From a checkpoint of a small mixture-of-experts model trained on Wikipedia.
Training: a variant of Adam for the experts, 422M tokens, 4261 steps.
Below are experts of layer 6 (counted from 0) of a mixture-of-experts language model. Rows are named router (the router's row for the expert), down (a neuron's output weights, with its number) and show model dimensions 0-95. Each number is 128 + 32 x the weight over its row's rms, rounded and kept within 0 to 255. Numbers have three digits each.
After each expert's rows: "comes before" lists some tokens at least twice as common just after its tokens as in all text. This comes from a sample of Wikipedia text that the model never trained on. Tokens count by the router's weight.

# expert 18
router:150133079139174127112097088105164116114158104111196134141090158141132098117119111096202083172112109063152141126125122062144153123100160131136131073134141116108067155158115147130154099172158141073125153153114087144047114101135083202144158105158100106101093069146129165101111058121104128170
down0:115088157100092118221112070145188160125138132120134133130080133141157080083168116137136171120131155099123129155120156101172154157142124113160119154097125138134179075218086130122145112148117127134153106128101203146162080100149150117144130164097061168096151167083130102113192132132123055144
down1:159146167142174126142148097119097152084188131111092148136163164125143064072183141107117154175102171126067143107126044159123117121073062101122074103145169089088070156083151144126147114119154109121151125120115148111126193150111127147059112141137138099123121103104122171130123184152087142187
down2:128157174106134110066106163155152117129088089091133083131082114140108140080215051124083134149127125172098164117148151183132092148112114119124127156123045129110153070107070102095113111146079158156144119099151109108141129110212105198143127113118156088104164143166166118077124122122116129127
down3:139171123128175125111050158153143054144142151177141130093053154137149147068123082139107118061106125111101138131165169169066105095142110119159101182150089070115157104147140112118104155120151142142115117133150131105098177077118135152100133116164169129164087169105177065154068130094127090119
comes before: "-", "The", "In", "=", " Born", " \""

# expert 46
router:125164078152162178154071134088158096164155125143144147156136115132163138117164128128178113134139135094154139122102131105141147135112144117161071109130069148148058196185072119112139115136169134082142130171074092094020102143134121203142137163147107079135102102106105144101147061135125101133
down0:189121127109104116150165163157152080117126079139169192192077149156135102146088136102165135103105138082132100181145096110089128104105171103069153126149116120112125086121073075148156143186066127126128092124124192144087143086112078126107108107155125119084207173133141111119099152108116170088
down1:155135076134136109143169197123104086128101141108194137091167146117114124119110189114145149078116101147136161126126175170171134081140137171119158137154128189127108146067119154114121068150145062143128069113089125108052100084128173109136098085084118087095160169105156137170172096154156128088
down2:101134099118115145000109096112154148122086130160140122107121171122087085187143130133185113183145130146100202140189138099097161058094143086097087107120087119099123113103143176085125118111115155121102126138111148109142115118117080103116099156164115115109117129098160118138068194103132115081
down3:085115165118123119095085150101104110170124137106067154101147084107120156142140100103069131076163160093144125101191215155107136186173156149065116123112105206104099102166134103113147129135122158152149134084099062142136125145154102131141157114189130100094164086183106094175129160146130166113
comes before: " a", " the", " \"", " an", " The", " well"

# expert 33
router:149097065119185175170107121112125092125163096128150137160145136142160097092149142101148133140105152155102124064099145119148133134110174101126117084105066169111041137098074140104118093115124138061108135136066128102048084115139102141183086127133100117088114092140110181075158072097102117107
down0:103130139090113205130150089065139133126139099198143183077079148150176131104095070126156169106093175129155139149113091122094175097136124167089097161113099192131092163176129118079115157126142051191152114140117101150120149119119099110135116167192169156141100084133130098124120161100124155117
down1:150089073118113179130102097155146108130167198143133128158148117058123123164141188150084127119150142100141088088081130172100051173111155191133130104130121119097146146152121135131147096126083161093124065140133188124108187183131090143160116141140126166099125101105133087179032118117141136117
down2:173167168184145102075112139117122186152066106184178129154118150137104168170166162098105120121122097095181138170149156132104088108100176120191094104108081139131135037109079108137098117150106195079159123139142145120095136127081089066105096114104111119127134153159175156152119114136123126097
down3:120107154172163091236151148051089146135128159150172144158157107113153167081074215110131083149104085205143092133131133188137126145119150095108131148125152107146093139087157128135140087101098089106100139164124138118122128148151114142198167112125099096142172120158107166073136123132141107107
comes before: "s", " of", ",", ".", "ed", " in"

# expert 11
router:154121111137141125127073132111177095166206069131186133154140164110130103099131109144162136125120120129158103102090143122158115151122128199148131100139112151121116118150120121074140123158169132079117147145106120098034107128072134214121156106145102068086094036148101136109117059091111134153
down0:060106119158121127000151173115124098113148097131082143064116130171131131161162108117131115181143125176122121124163145151098163100135171121190160152138056152111112108096099156180115123162128152112066086096145101122117144110170111106102156124147111154156113111057146155075157109141110110098
down1:122098146094191165099098107103133139115162193151133162123131144073109076109131134086086135100106177085160119157129099156145125089137159100096127104114136163178139097090170115097194127151108126114116170183107166132092174149035171178182116116148085185128129084140132141143117125164073108096
down2:180115169114131111073091134171144125140093155131150139147164157072138151085149183117176057135138096148140151143164110110085089168087158139138121168131138152113090101148134132157142146135124128102104173145150113116126141113159090097182167082155082102174079133130114132071051113124018169133
down3:069169136143054133163115138131162111118120119065122116071085204137120097105152058075182158117136105116169163144156139152153133161083118161109143189129117127054122090148156115141132086121154153164147195133105081095138095108141127080091103093119169111138090144102115098101162144090132166162
comes before: "=", "-", "The", "|", "\n", "In"

# expert 26
router:152051118135138144106084056095159112129201149152165131161136104123133096124116105121145120124109135098128093114097118105174142163094159131075130110125115138160057133135103158127123095116140127046137141137098087102078105059093120186097134124124139120068152070155105150095145052081113124194
down0:133179155156159099002126134140125174123167120088129156110111158139169187159133090168129098151185083162143141121141137098116123120107113087172147148149063079142151127175110132148124152127190143095178215120166148096104131185152114133095117119157096144130112130108162103118092135154097160104
down1:179155151084099088091104154157147073109069086121124048142073115155164106162131161115134127112151095182120135133156171197113160084154081135163176131120140085073128159111161076082111105098146102169118080140081132099116126108146101097177135083123189167140115112141109138128108131114190129152
down2:193152103177084108012164138147085127113160099129084104117150094106072155102075106166172109113126086128125093158125096083143076148085145100086116156110073132112095114128112119092144163153138124123122235132108089127136126116160126097145101174155132144135069121117119158111157142152111159110
down3:172107073148145158081092095115142143144088132138100091128121153101148097088200056087115125183142158127094138146105098146106134132187079156111077181127173127164107124190121083084182140152156112097114132121072152135107141148085168161098160052153120117108151156085146127111170089123152153160
comes before: ":", " |", "\n", "=", " of", " ="

# expert 6
router:162135107150123188121121124071137110151184074150174145113088148152148096109133138159170109153125121108147125126086130119149116154136166117177115081135064155120056167161074127134142104113176115076130165127111127121054104126062116201117131135111127047126122064121106168077140108119146105188
down0:086179145135117134059134165145121109138066071153076123102174077108076190146136092127131148113158160166079159072133146105081152090150132095138133089167093119137106126173120154168127116136093099156100155096135096148142118117151101087164078103095194095127149204112076150100115109138166142165
down1:128096094075117111056096117108119114118107081086056100140085111124184063167144143124170096117181151103154121112144155113174162090166157129061108164127119119141130135126141092137121165105104142093139120123042154133129112133170162107090142105164167207052069143149147113126122122101160124132
down2:051102150157096117091096119132159079058102150146068141093118093136125144123153112141119134153143127147077113137182132113109113137072147111173072093066144175110102100148124080157132118137095154148154170129113138158150112069119150122165079069140204111067137129173134107073083179103113147132
down3:064143115149121201199162157183158082165114123111136147145183110150160135157147130141141174163122115160108156153119146132144104125081127130083112135121150126146148161174159049167153156145134144126086077101133141070113180129131135073193106130150070130162169165133162101129138065130195137108
comes before: "\n", "  ", " 1", " 0", " 2", " 3"